{"d_expert": 64, "normalize_top_k": true, "lr_router": 0.000753, "head_dim": 64, "learning_rate": 0.00504, "beta1": 0.95, "schedule": "wsd"}
Below are experts of layer 6 (counted from 0) of a mixture-of-experts language model. Rows are named gate (a neuron's input weights, with its number), up (a neuron's input weights, with its number), down (a neuron's output weights, with its number) and show model dimensions 96-191. Each number is 200 + 20 x the weight over its row's rms, rounded and kept within 0 to 999.
Before each expert's rows: a language model's description of what the expert responds to; "comes before" lists some tokens at least twice as common just after its tokens as in all text. This comes from a sample of Wikipedia text that the model never trained on. Tokens count by the router's weight.

# expert 56
Punctuation and units after numbers, such as dashes in birth–death dates, slashes in stat lines, km, ft, kg, semicolons, degree signs.
comes before: "-", " (", "\n", ")", " /", " 1"
gate0,200,230,201,196,181,188,200,193,207,230,193,215,209,195,170,210,172,189,193,165,227,191,219,157,172,186,206,192,181,232,170,198,168,211,211,206,175,214,195,196,207,204,177,213,157,172,226,189,201,201,219,194,179,205,202,196,237,208,211,179,186,215,211,176,202,188,197,185,176,155,212,204,226,250,202,211,160,233,200,203,202,204,195,245,190,233,196,197,191,214,196,200,180,186,182,180
up0,231,220,189,178,192,219,189,213,244,189,185,233,201,166,201,181,199,202,203,208,218,212,184,168,190,162,186,183,187,184,154,208,205,181,250,191,226,226,206,186,198,219,225,214,169,175,204,162,191,204,230,219,219,196,210,182,224,233,200,200,201,222,196,169,220,197,196,183,205,184,167,198,185,217,189,219,189,241,200,198,222,184,164,228,234,209,175,185,229,230,187,217,197,158,184,194
down0,208,210,191,217,218,212,193,196,192,192,190,207,229,227,210,197,182,209,194,196,208,197,184,198,218,165,229,183,223,191,173,225,228,208,201,225,199,165,215,206,166,196,174,218,168,172,220,176,224,199,191,209,205,200,160,150,217,157,194,218,196,206,158,200,216,202,202,216,199,224,186,196,217,247,180,222,230,175,176,215,181,230,190,207,192,215,215,205,206,180,217,227,204,221,188,178

# expert 25
Word-final pieces finishing nationality adjectives and names, e.g. Moldavian, Romanian, martial, Beatrice, plus whole words like Spanish, Portuguese.
comes before: ",", " (", " and", ")", "'", " Army"
gate0,188,169,221,206,192,222,199,216,194,227,218,170,211,213,170,194,218,200,217,181,231,190,191,226,196,207,220,168,217,222,198,256,214,155,173,224,208,226,222,205,220,183,174,186,208,221,228,213,189,232,229,196,214,226,181,199,173,252,218,178,229,202,176,194,215,231,200,189,216,231,208,185,209,208,193,228,186,209,183,202,207,209,202,201,210,175,173,212,190,247,191,210,194,211,206,176
up0,199,181,188,218,185,224,217,208,206,206,237,179,206,220,151,206,210,199,220,188,213,179,201,207,173,202,230,183,231,214,227,239,216,197,159,235,219,237,191,195,193,196,195,211,166,223,249,213,194,222,224,221,215,222,190,175,183,242,201,181,235,174,179,179,196,219,188,197,192,207,185,211,214,196,202,200,184,198,183,212,219,188,219,181,201,191,160,206,177,251,184,220,184,223,214,172
down0,179,172,188,217,199,196,191,203,190,187,181,181,194,195,173,231,199,241,200,181,217,194,188,204,216,206,177,217,220,181,214,172,240,211,206,191,219,199,186,214,224,193,206,185,203,172,184,195,223,201,185,192,213,203,201,206,180,239,211,212,205,198,224,164,204,174,204,234,215,202,201,196,223,192,192,186,196,181,200,205,196,167,199,207,148,232,247,222,198,203,207,185,221,208,226,221

# expert 42
Prepositions and adverbs of place or direction after verbs or commas, such as off, along, out, up, on, north.
comes before: " the", " to", " by", " with", " of", " in"
gate0,169,200,218,221,209,230,196,168,191,167,166,202,198,176,202,194,188,164,231,228,199,206,213,205,177,222,226,212,209,219,210,203,184,193,210,172,187,222,223,216,203,176,185,151,202,202,196,201,197,199,213,185,205,224,221,216,178,198,195,182,200,198,181,236,199,208,231,185,176,184,204,185,170,201,192,210,203,226,173,215,157,203,196,207,239,200,196,180,155,200,256,182,199,185,193,200
up0,218,178,188,189,176,193,183,251,197,209,200,198,205,204,216,195,231,189,192,159,219,224,219,208,222,209,195,200,180,180,221,213,199,210,171,216,214,177,204,200,179,208,195,211,170,187,201,212,215,214,189,193,181,196,197,189,242,183,178,202,218,186,204,202,204,206,226,212,201,194,209,234,194,190,241,202,181,174,234,187,178,170,232,213,220,177,183,213,196,192,162,206,190,203,208,186
down0,180,219,184,206,191,189,210,267,202,231,180,165,188,224,220,191,214,227,187,198,165,191,219,187,181,188,192,173,208,180,228,201,176,196,214,234,214,211,196,209,204,197,211,233,180,189,221,175,212,167,208,198,179,210,182,189,192,193,179,208,202,193,195,194,203,235,193,215,225,210,209,199,164,211,202,193,208,211,229,217,208,217,181,226,153,219,185,194,173,194,212,190,194,228,199,207

# expert 36
Hyphens in markdown table divider rows and dash cells, plus the piece che in Saskatchewan and Deutsche.
comes before: "-", "|", "–", " Chevrolet", "t", " Bronze"
gate0,200,201,214,231,221,179,204,223,195,252,196,237,228,215,201,207,201,169,223,202,217,149,188,168,186,187,204,156,198,220,228,191,166,159,191,196,168,220,195,187,218,216,216,168,221,198,231,221,217,226,211,197,174,204,206,200,168,204,205,202,221,164,224,165,196,203,194,187,170,214,179,219,201,179,219,172,204,244,179,208,205,174,194,210,178,187,210,198,199,205,174,218,210,214,201,202
up0,224,193,192,230,159,194,152,201,205,192,225,208,226,211,204,183,190,177,212,251,197,227,225,193,219,186,213,171,238,151,177,192,227,181,219,196,206,218,200,221,216,178,197,204,204,213,184,184,182,209,247,189,203,223,219,203,209,159,202,243,211,177,154,194,196,219,196,218,191,211,251,213,224,179,212,214,193,179,212,204,197,204,200,183,208,202,185,204,235,237,192,257,176,190,226,188
down0,236,202,211,182,193,198,214,178,220,219,206,209,219,205,223,222,201,179,182,204,144,197,166,214,166,220,215,181,197,215,185,185,220,179,195,216,183,191,195,184,213,244,218,188,170,220,164,186,195,229,180,202,175,202,164,184,174,202,114,199,200,194,184,190,197,203,217,203,211,185,192,200,193,240,187,202,191,196,208,260,168,201,196,205,220,208,205,220,203,191,181,202,218,171,223,201

# expert 55
Prepositions, mainly in, at, from, during, within, introducing places or dates, e.g. in 1974, during the Civil War.
comes before: " the", " a", " his", " 18", " New", " their"
gate0,224,183,204,201,227,214,231,213,206,190,205,217,217,213,225,191,202,205,171,238,195,176,173,201,193,221,214,182,218,207,239,215,210,187,186,212,235,184,206,204,214,165,187,193,184,183,224,213,218,206,197,193,201,182,198,173,217,218,192,199,177,227,193,229,216,233,185,183,228,243,215,204,175,221,163,200,189,231,219,178,190,209,180,203,168,188,222,246,212,251,164,204,206,226,216,184
up0,203,204,212,224,185,176,217,201,190,211,216,209,200,194,203,233,182,196,223,176,176,192,197,218,207,214,205,191,174,193,176,223,213,195,223,186,206,222,235,214,212,202,206,208,223,184,188,214,163,195,223,215,203,192,195,188,157,190,203,214,196,162,179,172,179,162,194,243,182,175,198,152,162,138,254,196,201,187,232,223,185,197,230,216,215,192,198,183,226,159,188,199,185,183,185,195
down0,207,217,243,224,165,229,235,177,225,196,209,194,181,204,193,241,200,199,224,222,178,190,207,209,183,221,206,197,218,200,203,159,200,194,212,194,202,208,179,202,198,232,199,192,219,197,230,205,200,218,227,216,187,198,151,207,206,216,202,213,238,186,236,197,176,169,202,192,184,217,197,149,227,184,206,187,222,206,194,181,190,193,207,186,180,227,211,246,178,213,195,225,163,193,200,195

# expert 46
Latin suffixes and endings in biological taxonomy infoboxes (Apocynaceae, -idae, -us), plus species, genus, Order, Synonyms.
comes before: ",", "\n", " (", " and", ")", "us"
gate0,198,170,209,177,188,240,230,210,202,214,230,191,199,195,179,186,201,205,193,179,193,192,170,186,178,215,217,183,177,212,180,230,215,187,177,201,203,200,191,219,180,187,192,170,200,203,198,207,210,217,250,187,176,191,154,159,187,215,223,197,198,219,199,183,209,223,198,205,225,164,181,183,211,219,189,189,232,223,184,216,211,175,186,211,194,179,226,194,197,166,214,207,234,180,164,178
up0,209,202,178,171,176,244,226,216,221,220,204,194,205,198,168,172,208,224,180,192,223,207,178,178,185,217,206,201,173,220,220,181,215,235,191,209,195,180,196,198,165,186,218,206,215,231,193,217,256,222,221,167,202,189,159,180,185,203,212,190,198,173,228,184,204,215,183,220,209,187,207,196,183,231,174,182,226,193,191,217,223,155,186,196,235,190,197,203,205,148,231,203,231,175,182,177
down0,179,183,212,195,197,185,195,198,202,192,186,199,215,213,196,220,197,218,200,157,153,210,202,196,203,210,193,190,201,179,220,224,220,216,219,186,236,185,223,187,236,216,175,197,202,168,214,192,180,185,198,188,211,194,183,220,204,197,198,177,215,217,208,208,204,198,162,175,208,172,200,193,179,232,188,176,222,238,201,182,196,175,202,192,217,197,157,202,201,199,188,189,202,224,210,201

# expert 10
Nouns naming institutions, groups and administrative divisions (University, Party, team, family, state, County, district), often in infobox fields or before "of".
comes before: " of", ":", ",", ".", " in", " and"
gate0,194,173,215,155,213,201,183,223,218,165,207,192,202,222,233,184,202,188,213,184,220,207,199,222,212,222,210,200,190,199,189,187,196,207,183,230,200,222,217,238,186,184,217,201,183,194,193,224,204,204,199,211,206,226,206,207,205,175,193,213,220,203,178,241,180,171,240,184,183,185,204,200,214,214,181,225,190,201,197,241,232,195,191,184,181,225,184,195,210,224,194,208,213,219,248,141
up0,220,170,206,182,174,197,167,189,192,179,205,185,208,205,193,215,208,153,196,191,204,202,188,216,221,220,234,181,187,190,193,203,194,190,183,227,207,185,197,227,232,189,181,180,170,194,203,216,215,203,171,233,193,219,214,177,212,197,174,234,214,190,145,207,182,177,228,202,169,188,193,203,181,203,167,200,187,166,183,233,237,224,203,221,180,197,211,210,199,197,167,217,217,225,205,140
down0,199,212,188,223,192,197,241,210,217,206,181,188,261,196,221,196,196,254,219,237,203,189,219,170,195,200,211,227,213,202,212,177,214,189,209,202,160,200,220,226,190,203,237,201,217,201,228,192,222,219,244,196,188,212,193,231,224,197,181,208,193,202,217,226,180,223,184,254,221,219,209,248,204,180,210,189,215,209,191,203,207,218,184,194,208,174,157,218,184,226,210,202,220,188,191,219

# expert 58
Final word pieces of foreign surnames and proper names (Narváez, Simmenauer, Conrad's, Genista), often just before a possessive, comma or parenthesis.
comes before: ",", " (", "'", " |", " was", " is"
gate0,195,209,221,203,207,194,212,185,182,185,187,193,153,203,204,202,183,202,219,201,138,239,191,184,185,186,220,168,206,201,179,195,190,205,232,216,161,196,203,205,193,180,190,180,188,206,187,193,179,218,208,186,174,210,216,183,176,208,169,203,226,209,180,222,195,230,179,190,227,196,211,190,204,190,167,232,215,181,212,215,238,203,210,227,180,147,225,224,212,215,205,228,203,212,192,225
up0,204,197,224,197,242,195,218,190,216,195,190,198,176,213,178,219,221,198,192,202,208,223,201,251,182,194,191,158,195,187,173,250,198,215,214,203,195,169,211,240,208,203,220,213,186,186,210,167,170,191,163,208,195,198,202,155,198,193,182,192,181,155,213,212,206,186,190,210,188,153,200,199,220,207,225,211,197,188,204,188,179,206,198,217,207,216,191,207,200,202,243,187,203,160,239,212
down0,195,183,207,190,221,191,204,228,224,205,210,213,195,175,210,190,184,187,205,177,199,227,178,202,206,187,202,171,188,201,175,229,212,209,234,228,169,198,229,251,206,175,211,197,216,180,198,201,173,194,176,185,162,176,179,187,203,201,198,209,181,149,178,215,229,190,199,192,204,180,192,198,239,198,182,160,226,194,187,197,174,203,207,195,179,209,175,207,215,205,202,182,214,153,177,241

# expert 53
Nouns for positions and roles, such as director, Minister, President, politician, member, Parliament, plus some -er, -tor, -ship endings.
comes before: "s", " of", ",", " and", " for", " in"
gate0,214,200,217,219,166,203,192,185,214,160,187,197,226,144,206,185,211,205,247,212,214,229,211,195,202,225,204,194,209,172,178,212,183,204,174,174,210,206,209,236,180,216,195,220,196,199,169,186,201,207,249,191,201,226,185,235,226,219,214,203,204,240,181,196,201,197,164,170,173,191,215,212,193,190,182,188,196,198,199,201,203,141,187,178,176,195,218,190,181,193,192,211,217,216,188,186
up0,198,201,190,194,201,189,212,201,198,241,190,177,177,226,213,187,206,208,157,195,200,186,229,230,210,169,213,195,192,226,217,153,211,203,232,170,176,167,183,171,221,182,224,203,208,199,220,206,180,206,168,227,199,186,212,164,178,197,209,158,181,190,197,199,207,207,199,246,185,185,172,202,210,219,191,203,174,220,198,210,186,229,217,213,221,201,206,202,198,211,239,192,137,183,201,226
down0,203,171,192,174,191,213,224,223,175,191,214,182,183,201,207,217,168,217,181,182,212,162,179,206,186,212,195,191,188,214,242,193,169,219,216,174,190,179,198,203,199,208,206,204,194,171,206,198,199,237,204,242,186,211,169,189,197,196,191,207,233,196,234,203,170,234,207,235,214,178,218,201,204,201,225,203,187,204,232,257,202,189,224,174,185,207,219,221,205,238,224,203,219,237,215,161

# expert 62
Pipe characters dividing cells in wiki tables, especially the first pipe opening a row after a line break.
comes before: "  ", "\n", "-", " 1", " —", " 3"
gate0,184,195,204,212,227,194,224,203,205,230,212,221,208,175,208,171,200,194,230,235,163,182,200,205,185,243,185,162,197,207,156,183,214,182,238,243,177,189,184,185,187,203,199,199,202,222,233,190,185,204,215,209,167,158,208,213,200,198,182,213,215,257,197,197,217,215,222,184,229,192,185,216,186,175,213,200,227,240,179,166,208,205,229,210,209,208,227,209,203,202,225,203,209,201,232,209
up0,218,196,206,195,193,212,193,209,185,157,204,214,203,230,212,200,180,199,203,188,219,181,198,199,205,174,225,249,192,182,248,208,168,212,175,194,230,196,212,222,216,207,207,220,199,173,153,203,230,210,197,197,217,212,196,197,213,208,214,190,197,181,187,205,176,197,177,245,193,193,222,179,186,206,203,197,162,164,211,230,206,201,173,191,198,193,191,209,188,183,161,200,166,198,167,208
down0,211,196,210,194,181,207,237,231,227,180,206,177,170,217,201,205,224,212,230,179,201,186,178,214,187,233,231,203,202,177,192,202,236,217,196,208,161,192,203,220,188,189,217,187,193,197,171,171,194,238,205,187,177,180,187,203,180,202,209,181,206,231,205,196,213,202,202,188,207,182,206,218,189,193,200,178,211,194,184,189,224,212,229,212,196,193,230,205,258,217,170,221,194,199,198,173

# expert 2
Prepositions opening a phrase, usually before the, a or his, often after passive verbs, such as by, with, for, against, among.
comes before: " the", " a", " his", " an", " her", " their"
gate0,208,208,195,207,208,213,184,233,190,173,208,198,176,191,209,180,210,234,185,161,189,189,194,207,196,160,204,178,193,178,186,215,160,208,196,199,174,204,228,200,183,206,184,212,200,192,205,189,175,201,210,186,203,228,188,164,205,205,193,209,211,210,198,190,215,210,249,183,215,186,205,203,212,216,198,191,200,197,174,205,224,169,180,195,183,198,210,228,182,241,193,242,199,190,162,174
up0,225,209,195,201,213,203,186,199,187,161,222,193,169,201,179,184,207,201,192,161,214,176,213,191,188,188,186,189,188,193,181,217,188,191,195,198,166,239,233,210,175,206,196,212,197,192,211,216,185,195,226,210,218,205,189,166,216,204,215,218,234,165,200,225,174,199,245,205,183,197,189,195,222,195,189,209,136,192,198,203,210,182,176,166,187,204,178,245,204,224,168,261,180,196,167,166
down0,204,171,197,166,212,199,219,184,236,206,186,189,225,206,249,217,184,219,158,200,237,199,167,167,222,164,176,204,224,189,205,200,202,215,196,213,228,198,208,195,228,207,186,208,179,219,199,180,191,208,183,217,178,194,206,206,198,173,219,174,173,208,201,223,201,214,183,188,225,222,208,200,221,250,177,235,261,203,217,170,198,220,230,196,175,204,215,202,209,213,241,189,175,212,174,196

# expert 30
Pipes and semicolons between numbers in sports standings and statistics tables, often followed by goal differences like +17.
comes before: "\n", " 0", "  ", " 1", " 2", " 3"
gate0,215,183,226,213,194,200,183,220,196,185,186,209,204,204,170,120,199,190,220,181,210,191,195,201,176,217,172,191,221,208,226,210,222,210,165,213,194,200,180,209,191,156,177,219,200,220,194,238,240,241,222,210,206,199,228,189,163,229,223,195,180,167,189,175,198,217,237,214,215,187,193,199,213,195,192,210,241,230,198,214,220,222,209,197,216,223,195,186,166,197,186,206,205,225,197,189
up0,194,197,192,204,175,182,217,197,206,207,173,206,200,236,187,158,193,209,202,190,234,226,177,203,163,198,178,202,194,212,193,223,199,237,196,194,196,206,194,178,199,171,205,206,183,173,192,230,256,210,202,216,171,209,221,179,179,206,211,194,186,179,192,164,204,201,240,149,212,211,207,216,220,196,190,180,204,250,208,193,183,163,217,183,219,207,199,198,181,239,198,202,174,196,211,195
down0,186,179,224,214,193,200,212,240,190,192,198,180,234,180,190,205,207,192,227,211,169,189,167,198,226,185,173,212,198,201,202,238,229,226,174,222,186,204,204,211,213,175,214,164,187,185,188,178,170,189,207,210,191,222,218,180,214,197,187,184,209,224,248,204,174,167,174,186,167,199,201,235,177,214,198,215,164,209,182,209,199,128,176,239,201,218,192,164,205,200,187,214,165,197,204,205

# expert 60
Pipes following text entries like titles, names or parties in filmography, election and station tables.
comes before: "  ", "\n", " 1", " 0", " 3", " 2"
gate0,172,222,196,220,205,209,189,213,218,227,186,208,197,200,192,195,204,221,199,166,197,201,208,176,202,188,243,194,230,172,202,205,178,179,200,232,192,169,192,194,207,221,190,193,202,212,188,199,237,194,185,199,200,177,226,223,194,158,168,179,195,235,209,181,188,203,211,226,193,207,233,225,223,216,189,206,239,195,217,220,158,232,189,229,211,198,184,209,180,200,191,211,170,178,183,219
up0,209,216,223,213,200,167,224,213,186,184,184,205,219,195,210,235,169,195,204,222,165,186,219,203,167,220,216,194,209,192,193,229,210,220,223,221,188,190,193,179,216,193,195,253,226,215,210,194,192,221,210,179,254,214,202,203,209,209,218,211,194,186,218,196,187,214,181,219,211,233,197,175,139,180,190,214,192,208,194,200,196,180,234,229,219,181,218,214,195,207,222,220,238,192,200,201
down0,213,195,204,228,186,182,219,195,179,204,187,215,210,232,206,181,201,187,200,212,158,192,152,228,252,201,185,168,196,252,237,171,207,223,234,215,179,215,233,194,201,201,204,200,220,183,192,163,202,202,203,171,222,193,226,211,213,199,193,202,185,193,208,197,202,192,218,204,205,218,172,178,221,204,241,241,201,175,211,184,178,232,205,228,215,169,218,213,190,170,186,196,239,196,166,200

# expert 48
Word stems for conflict, competition and events, often before suffixes, such as raid, kill, match, fight, flight, draft.
comes before: "s", "ing", "ed", " in", "er", " of"
gate0,230,216,209,224,148,200,223,186,189,203,189,227,210,205,181,180,188,213,187,198,214,181,200,222,194,220,192,216,193,145,225,227,204,220,189,194,214,220,201,231,197,163,175,207,169,194,236,169,230,227,217,210,209,206,224,180,224,203,156,163,228,207,166,181,191,185,209,217,221,195,171,199,193,228,190,217,176,186,198,190,239,156,189,181,218,191,224,199,234,212,186,218,162,206,223,207
up0,207,192,216,202,237,182,206,204,175,204,201,196,211,210,187,201,245,215,234,182,192,189,195,202,222,206,244,175,185,188,194,229,188,214,171,228,194,201,202,214,221,214,177,223,198,186,183,193,229,211,197,229,203,163,147,214,173,202,200,224,214,175,212,162,198,223,179,193,197,242,246,209,194,197,227,222,201,183,214,199,171,238,187,217,185,187,197,207,205,216,227,197,214,240,206,211
down0,197,222,199,228,213,203,197,174,235,183,200,175,202,155,201,232,171,193,207,173,212,174,181,247,188,164,223,193,226,226,229,229,190,214,194,223,174,199,199,163,220,217,209,211,181,236,176,172,178,207,179,204,166,184,202,227,191,209,180,234,208,194,202,213,172,158,193,138,201,223,186,204,167,194,203,216,220,185,204,208,198,204,225,223,227,220,204,205,199,191,196,221,207,199,195,205

# expert 34
Names of countries, states and regions (Australia, England, California, Northern Ireland, United States), often the final word piece of the name.
comes before: ",", ".", " |", " States", "\n", "n"
gate0,191,170,240,207,171,184,212,201,194,178,183,177,218,188,203,228,243,186,217,250,215,215,190,209,188,180,199,160,212,179,224,197,207,215,163,196,215,188,183,186,183,217,151,211,195,233,241,216,202,195,224,230,210,207,202,191,205,164,201,178,219,206,208,183,172,235,237,185,223,229,221,194,164,205,214,181,200,204,228,193,185,199,196,211,181,184,189,222,162,226,201,208,193,217,167,174
up0,213,171,237,231,156,176,230,195,179,181,182,188,219,193,202,204,225,225,193,226,176,236,225,181,169,205,213,205,215,185,232,206,218,210,185,193,198,232,215,213,187,234,157,202,181,211,220,213,209,200,209,245,191,190,215,190,187,171,231,147,198,184,194,188,173,229,221,183,209,210,203,208,170,178,236,200,213,202,224,179,174,192,198,217,176,191,204,207,193,197,232,207,182,210,169,166
down0,217,193,154,196,175,224,213,172,216,223,217,180,194,177,193,209,195,222,202,155,205,180,196,206,208,198,199,223,168,211,211,192,221,230,187,203,190,198,192,190,168,211,222,194,184,190,212,229,181,190,207,243,211,219,179,181,197,202,195,207,176,197,229,199,218,195,187,203,223,156,200,228,206,226,189,135,230,182,160,193,224,181,225,190,217,185,198,165,191,174,215,181,228,202,209,187

# expert 32
Last pieces of place and personal names, such as -ford, -ville, -ington, -shire, Angeles, City, York, and plural -s endings.
comes before: ",", " |", " (", " and", "'", "\""
gate0,187,209,215,207,201,201,179,220,204,185,188,197,248,243,225,227,221,189,213,205,199,185,210,191,237,216,222,190,184,192,209,203,199,190,197,213,217,233,199,207,183,222,148,216,190,201,187,209,182,218,250,207,203,221,190,218,195,240,195,202,224,178,165,222,226,215,219,189,215,188,172,194,189,174,162,223,193,165,189,212,216,222,170,202,197,227,215,204,218,170,169,236,179,180,220,199
up0,220,188,196,180,209,183,218,180,211,204,215,218,170,184,173,198,217,211,192,200,207,198,184,215,167,192,173,198,230,196,214,205,214,189,190,197,181,192,189,178,187,189,256,196,197,195,212,207,216,190,144,212,176,194,204,193,191,186,212,208,182,186,197,192,179,176,189,201,211,205,238,179,215,217,224,191,211,232,184,159,178,187,225,212,207,201,184,216,183,234,183,181,197,200,161,200
down0,183,220,218,245,223,217,200,202,189,200,203,160,196,240,185,205,202,222,196,242,203,189,201,253,183,156,194,218,189,156,221,170,199,193,178,215,258,198,223,249,192,197,230,231,169,224,181,178,228,197,208,196,212,189,169,181,175,220,176,205,192,219,179,193,243,181,187,196,177,204,224,192,220,174,183,236,196,192,205,200,213,195,197,190,180,193,187,216,178,189,213,208,196,218,199,222